python train.py --num_hidden_layers=8 --hidden_size=512 --n_experts=48 --experts_per_token=4 --d_expert=224 --d_shared_expert=0 --hidden_act="swiglu" --moe_layers=[2, 3, 4, 5, 6, 7] --router_score="softmax" --normalize_top_k=false --routed_scale=2.99 --balance_loss=0.00133 --balance_bias=true --router_logit_norm=2.0 --n_groups=8 --groups_per_token=4 --init_std_router=0.0371 --lr_router=0.00119 --num_attention_heads=8 --num_key_value_heads=4 --head_dim=64 --vocab_size=21985 --norm="layernorm" --norm_place="pre" --norm_eps=1e-06 --positions="rope" --rope_theta=10000.0 --rope_fraction=1.0 --qk_norm=false --attn_scale=0.125 --tie_word_embeddings=false --parallel_block=false --init="normal" --init_std_qkv=0.0148 --init_std_o=0.0037 --init_std_up=0.0148 --init_std_down=0.0037 --optimizer="muon_variant" --learning_rate=0.0121 --lr_mult_o=4.0 --lr_mult_up=1.43 --lr_mult_down=0.7 --beta1=0.93 --lr_head=0.00935 --max_grad_norm=1.0 --warmup_steps=200 --schedule="wsd" --decay_fraction=0.732 --decay_shape="linear" --final_lr_fraction=0.1 --batch_tokens=262144 --max_seq_len=512 --doc_mask=true --train_tokens=1957000000 --max_steps=7466 --dataset="wikipedia_en"
Below are experts of layer 3 (counted from 0) of a mixture-of-experts language model. Rows are named router (the router's row for the expert), gate (a neuron's input weights, with its number), up (a neuron's input weights, with its number) and show model dimensions 384-511. Each number is 500 + 50 x the weight over its row's rms, rounded and kept within 0 to 999. Numbers have three digits each.
After each expert's rows: "mostly gets" lists some tokens that are sent to it at least half of the time. This comes from a sample of Wikipedia text that the model never trained on.

# expert 24
router:421499467569480474546469531485518515488478577541529460411415526511544506525499553499466456483562529478470515532454484486516510444535548519542444550458602484605575413440584465575477447492424503532443441542477450546552461551447459485510449535552538566602518499553508402591502531479436510449651459511485477594535527534484567477500487564420515537519502534559435497511512456513506477482518
gate0:428524599497450534487545510467483453506476527458484470433473569468504515528509538502476531485526491459540440445374497483506448405561465446464403415507577434540547446456523489545482532482550532484480631484524524515446437476503465537488502496535475491415592377473526464573534472528511531564497435586506373517465549601445414544510527492393531497431444463511552426490460483476494436476484
up0:495518473571486423565573420531518529479503550445529516535537518471487562440492435472517440482522472584560510493512521430388470485440447525532544518409518548449535495546507508535566404513399463423472464508571420511497552552579474528570469458503481501488508433515503484447552412452430507572525567470561485483489434430490423474538435504551459504467568564393487496677453457613542454571480
mostly gets: " University", " government", " School", " area", " role", " Museum"

# expert 47
router:386458467537453412487459546442580462608529456487529582475515616457523513568474460486493531524487467548423579458524492467421480433509542487603473472514462569484614436494550470440526504438507547552501570486530487558605508504487454610526446461591475499509539459539596488565542489425435519533506503493471549521583499543541541452484405528575385416472491491558550544577534422500437490535594
gate0:518515565512517526445436435466462540396479462499453524480466355422423502487587431465510581561486594517477546456589528504530473466505520473516594548521482440541534421412606529466583563532633554585569476519573492350388458541458538547475489425525443502568462521513470501436467483599491431457525496568475401484477502439518446545494470538451466512488487519484547518435548579442518413525428
up0:492513489485585513497494495474498519511432488426408401531435475412508507573452498446576493510462507468478504584428478505543482407524567515549434441564493558591530368569436573529445499491598452512454468506531503501601489533525454543505547543526464557520485484430454464579521433468542476471505478477500569481434485530498573546457503512423484456498488548591504500521484438545543610524552
mostly gets: " them", " him", " You", " States", " Me", ".S"

# expert 26
router:488497508521488444496544505632514465463521518559425460527470534517538547460576526584547528562527471461476533451487500444501437473483544462391599465470539513498621465486448486529571515556479530516473462466430527465516506409510512507517425525524588567605470440475566549416471547502462471565492504444492554415509428577456473478412483512548528523511449505507497499519600566466453467512424
gate0:505598418411514456399557501544494441437410498545511516548492497555357531485557584436547439411511535511468544452439605534516477546598465546492445485542441489498504518537459460531426528472401471517511459436501479530477457485564399495424518421503510488476489538490441493463498513476539485491553578526538473480543573536424509543511514475477567438502504531466591552509446533494485593553484
up0:565427578556562533528479478569474446552486520426522491542541495431538427493484423473455513390499474517548439501506439543568549513463489501493456438443480525535545471475464507503516527568625443489520437584463471489503563483458521450545423535498499510493488460478498533552518523580537512459483399582482471522496482527570456448459539549465553599470545548533498501567536478431508527477480
mostly gets: " The", " the", "'s", " that", "The", " her"

# expert 27
router:529456475433497415533456471496520508484498490575517475525576537531445595465442462530509470490472444638541453500552551473396498553489507580444528448558508587504461472389490501427528444507534489471499557546501472462558499448520508553595455544410484400515490545545478463506364544523464460450497587520527405396478496466497570517524567457431537461595468380495356448547455463528523559470515
gate0:491444432460454527485483561467512531511493409601438415440538446524586484438447466445416474500529501583571479537497518472467464529401549506502552458493543490532491572458420491496434476485437516385497501482598441528433444458532482538471541525513603642492507587490487542487527379483513553465586458480478529453404549472593494505512506523482483493531504473536513520570473491482478443603448
up0:580486513516549566556576532457574336525477457542459451489480484489514479455522497557472456591551470594564478498505474422545425503444573470524488439548540488537504499577530563495482494523445484527470468534465484468505498555442514508527611447350458556532464525416566458428572482431535514529534469446531498488402480511490483498527431485547465499497562536421516602491491512456459603425461
mostly gets: "t", " had", "}", " has", " Date", "an"

# expert 39
router:517487451574605471483551497593501503582384497395447502494556494511477446530514439495422480449445449539463482492457577524512459464456465480477496524546508424407467537498494545491497542515515533502462330460496447477418466438506484492475523556533557500468419431548443462611476600501529513486448493534495563548506503531527475531456559554460523550439522401603451536455509552560499455526548
gate0:514501468534523592544516413493532485487471628475513534505507488524427544501517493507391353554487430434507545433512559481514527516526528537443576549503413507461477470535426498393435520623508567589496487482565327494471544529505482446542413507549501556470484530452444505503545506505529584420500497431443460456539589514392562449511535445494555479603480597470498508524575481517505601490480
up0:513481434529563591379464548429554510377516506531452542443551640461449536458501546503498620472502561543479519594496487493488424463526433512532453477467587570490493490527465465503405490450413555489485456489513568530447461459618594402415617438458412522514526473505545479554432511413501460535568507476461542544525462466485525578431477538437374520472523450453445436537538449476461451462580
mostly gets: " with", " for", " For", " other", " only", "born"

# expert 31
router:527401580485456587472487506415481512448560548532564540522472501514464416595560421473546494481537513450490537495492475462596456466506450480565520547566451527513445496499506520483437442551475474447587565502493581546607550568516504494528558388528535566461491464582473584474480479489486627524529486504472493596566522568583539498552469505460466533474594497527521552542417501528498601460573
gate0:497515524459548641461500562463472477420488499437578348539456437537568451408506593495443483442545569480493509417435493520491483523560481535485504455578485560531593473567443541550505449442430482491516464404549514413501541538584497531683486447580516518506552522422475491474436574520542562502515446470496418548487489349537417493573449455498447471456538483562486507488377468410499523424474
up0:460497410585515389583590421538517574534523539478472608465406525426465537438534471580538480505516466441518515525482467442435546537462542515548468546469536451482508541458564417426477494567517547486524492521467483566504538496461603500464477580523497596483493507561489565501478440492471525455526608584540536399431584539563520507485581574530571458560559538483532430477535584573472461573522
mostly gets: " ", "–", "−", " Michael", " Tony"

# expert 33
router:403561520568569550468593414600459533506536481435538501555525520422578438454440516397560444533488510463650521556475415480463509434473540522554562548511586528450613487566491463484436496495462566534534554494587468558580536551431475446505508470504443445452539491491493484511461500529489440465488589431417556475525467629466484468453519466405483482520438513468569517545584499531522451538577
gate0:474471481561565443570497400471566508531477565545574397468550462496543558539443495510545538592458478558466423499422500658519333503426485446512429484471558458493556611516500517543433555540429467542541549486493486438499471528505485488464497506476539407593549444508473447492404516493526550447509500535492395505426496444487485483463459515527551557524468526515432511457541550506488480526421
up0:620612477545492465521521524551422493481519500447439470443528511425430474492487440490618569479518496516496488564539423441511434518488509500498464509520426501477464499562402562434478385505442530479549531556539596481426511550470500474586534506369563498568585479522514562591448505482547485547521563473486443546427426402533580424482550518515514486480509424472460467450523545457491522515501
mostly gets: " m", " km", " ft", " p", " w", " st"

# expert 12
router:619439494518507538534474499510487426556497375577529577531546515526509474461526502503528515479419495535423505528433634564445419522414496466433514539432543678537419531516513445540496511485555488544435483470554493471478572544489467473542520493416517496409478500471570547443504464509486461399495510577424462486527585481568465432531427527437528470453554510525500464482476415491514508492537
gate11:427483571503565575500569372436569501470529461487553485515405517560480499571482525524599461532517477590552556564499421487437519502557527533502577448442565435517474477482503577456426441503540561437490531444518523445594439548482443466419422388496585463513500530501563485474541485493545526533481453511489453521508472480477497512440546451495517575520407514384487564518491476405508439528528
up11:508453532440464422525480563477373471567595467530414573537508487507524520539507559525525504416377476529461486491528551423577541474536402559503506490527502460427519555504549567600494496500522500610513474472496493418575541466551434501513577485453467500482520476471466537488505502462458474487500500459565570498514424556505544421440518460516491522490515571543441445504562438514519502470524
mostly gets: " sp", " al", " Luc", " Pal", " Sp", " Mal"

# expert 5
router:464454547515557496511491523568483550418464517531481482567409588516527545472425580488529481438491447529545520538455427440518534397476568409425505512500483419463500534485556506449489535431412565537439482475576436533484444565442399494503566524537446512552539496589541366563534541493528448475457564414571511575473470542422535470468423553499488482478515506517540529499519488669527464502538
gate0:463535428553540479516481519484459470529496460454476432502546514468502499514562494533434415505492467566484538530580452408463497523470512550532487574517525536417454517457415631440600459430571558531442495447484381396531490586603475419492411575444486550465523489479552539604480524469433523286523499475423452492549497548446458505559444524441438488466372533605443337512510552492576588477509
up0:455533555498518442443495470460468508500473521483542529441458479444588585477533474475445540456514496523519568450492358397538525477461523482490462522506497446528508557572484474448431529460477548602532533499510499599602460574554462403439422581516407474460537489481529533440446483512456501401549510527609474446538541472436508499493485463476487439553507494459420426465526517462521659513498
mostly gets: "s", " team", " Team", " career", " School", " school"

# expert 36
router:431583518564452435467458492394574510447434535514500467467432550565530452473563521466441514558529558499431480488440406469481458446504548556542442512481569498571534499498623492521437486516458519502486482570541392527545488391439470434519501473466580562540485470531517496615517464575498495380529391424501422597522483522466574522403478571472468533492523567470460610415600450477508512561403
gate0:582486397551552553638467469484533510530474423474465450539538560571502496441427375516435417497585482592540511591554559524539483529541482547472442503580564485502524429543415490568504556514485486474502520438497441474500500495502493531454462437436438491560522484482444529491421521519472597478540544519460503427427453516485527505534386483413483476469555575425571519480516558480538531477472
up0:417513580492419523380446506516519506465514539501507521478439477490502538556557624488523536475438474472527475430438463589546492464434538498454547450426553523547471546482545473547413526478434503554494484489426533627536547485517516522557527483575520415488509506516494428518507501584546394448529471559455565458600558544512487486501542477569552580543377464494464482540435510490524419437505
mostly gets: " not", " television", " Minister", " TV", " radio", " Conservative"

# expert 20
router:551571571422535471490555488524543594624427561435420571451536427530417437545520476569495429493459484433417526471463547528515588478472524463517455454518427492497551515432475485455488588477522393449444464489477506488460449428486564409542490508536385453461478533547439425552561521518461547535471437508423521491466408458486571543524428536575523493577603472511513514556461533562397520560537
gate0:377561521525444514450516545519602497553440459545567523549468557576474487498465477417502581488488579478456439423481532548391460496553546461502532446582493444537539443518494526564503486471458513400600384560483496411464444537487497497583380455620472531528422486572509428483545461520422468435437409531512474494458484459438579560453509557519549408473390565571567474500548432511510510614479
up0:549571495536562574514581520505491415423496521420458478442498510492474499516496471503561504501513465485516486548489510430524499505458498508402461479528529478451558484451490388479523403562576490507437528536534482609365561546493497439400443494440537533409526558505581636627488490532619502467603417443424377431480457570505480474529475483550486549501596447434475483484572499411508547528507
mostly gets: ",", " which", "),", " who", "\",", " where"

# expert 28
router:540530444498520525452441580475421470489647413508401458516474491531486538525497497508524480486532492577507518542519494519460360530647528590396554466419473450642573385482496495514470474455457476523401593489500534460482414520390501497516536459526438562453458573524536519538542452463586401480592489499490537468487531537502549458426450531485502529495503553448523474512403427479529531491564
gate11:536548526507432555424483464516586503503475574579468442544554525458489460359413475432504515368533536483582452488534548521466570556428571548541461498564446514582451562487503392525567562434436508558538410472476501571588600618537469587506381572429465474548552499460563543553468492470482551447476448486430475484462510487513487552598566454474530576576472437405497589490542612418480548455565
up11:484551434506474494479449509517520560544487430456420505546462569475518535524480519530497474459573487570480530457491433427502468464416540600505547550455534564515507394455446589561508556606502462414473515561498425383491518479454529448566465525448575522492511470499506504557522434473457518549524492495527482439536344479485473552496547519476449517487575494434472527565412506453422468434445
mostly gets: "ley", "ani", "ville", "ford", "berg", "ini"

# expert 14
router:435532442621578427458528435534541514413431463488540506519418498485531547508516577452532536486498518438459472495508526481541553463505424521579471521497500494527454473548534506416448547539525493525478407577578542538370446513564452497510437395523613452590523457527479387512502508542426469408500444435461423553503536568443515466440439566500466410362455502479609545414515483536553352505476
gate0:565541446444578540465507499460467518483486512536395554471510469480478526481424516475434471558541397531504508568481458471434495575529556515514515524485454448510490462492538474543514568434493432552551497438564466481544477486410553492533509462425407450589574455527529544377541506498563502583446415448545397567462539481555543573471544515513490537550554468435454470513578478494446514583491
up0:468515502497488514486508590531525477429524555490410460555495533539512525541492434425501506496473530457475506536537563533512540454472515482504391534404441485453396464494586530457501508516502592625468600501425492498455448446574479510644430434623491503480485516455430449570406438546518472440430603414494601458430495408560462547433486503467635427521520532420457508492519584448524484505505
mostly gets: " film", " album", " season", " year", " years", " game"

# expert 10
router:438436441510525462517502423513367488504597528462475572531534502468546468471437515470514516548542528526476517572458601475458397447521456495499488466427578549550516438443519498568433399408455525487467439486413434396603587543490519569389461567482471520578500533467496530523453453503512557414509559549593502471495568567469482443507520515502456467512437516482474612504490537542473531511512
gate11:598423498532447495508542474508510468564514521450511420531508477562523528491612527506537549567498442543523430478482457505614516441511467483461437418501444544466533543556518497544468428544508545554472509546450492543531521527442534542521422458467490474437448535475456559550530543438551528587510506420540475556461572584542500498514492538489509535483556587465541459459512540372495462480442
up11:525414577523520548533508485503407549421551528498515381624483428434511467467461479515560505484497548518481575548490599524446530553388530420498430481475507683438609508394522469477456447492515512480389446398480508540507538566459547500518557478559464466507488486470519491521441526469465533545566509539470502571492469488531598481588477439475526516566471542582530499542517387461502525422568
mostly gets: " India", " Hong", ".S", " Mad", "q", "abad"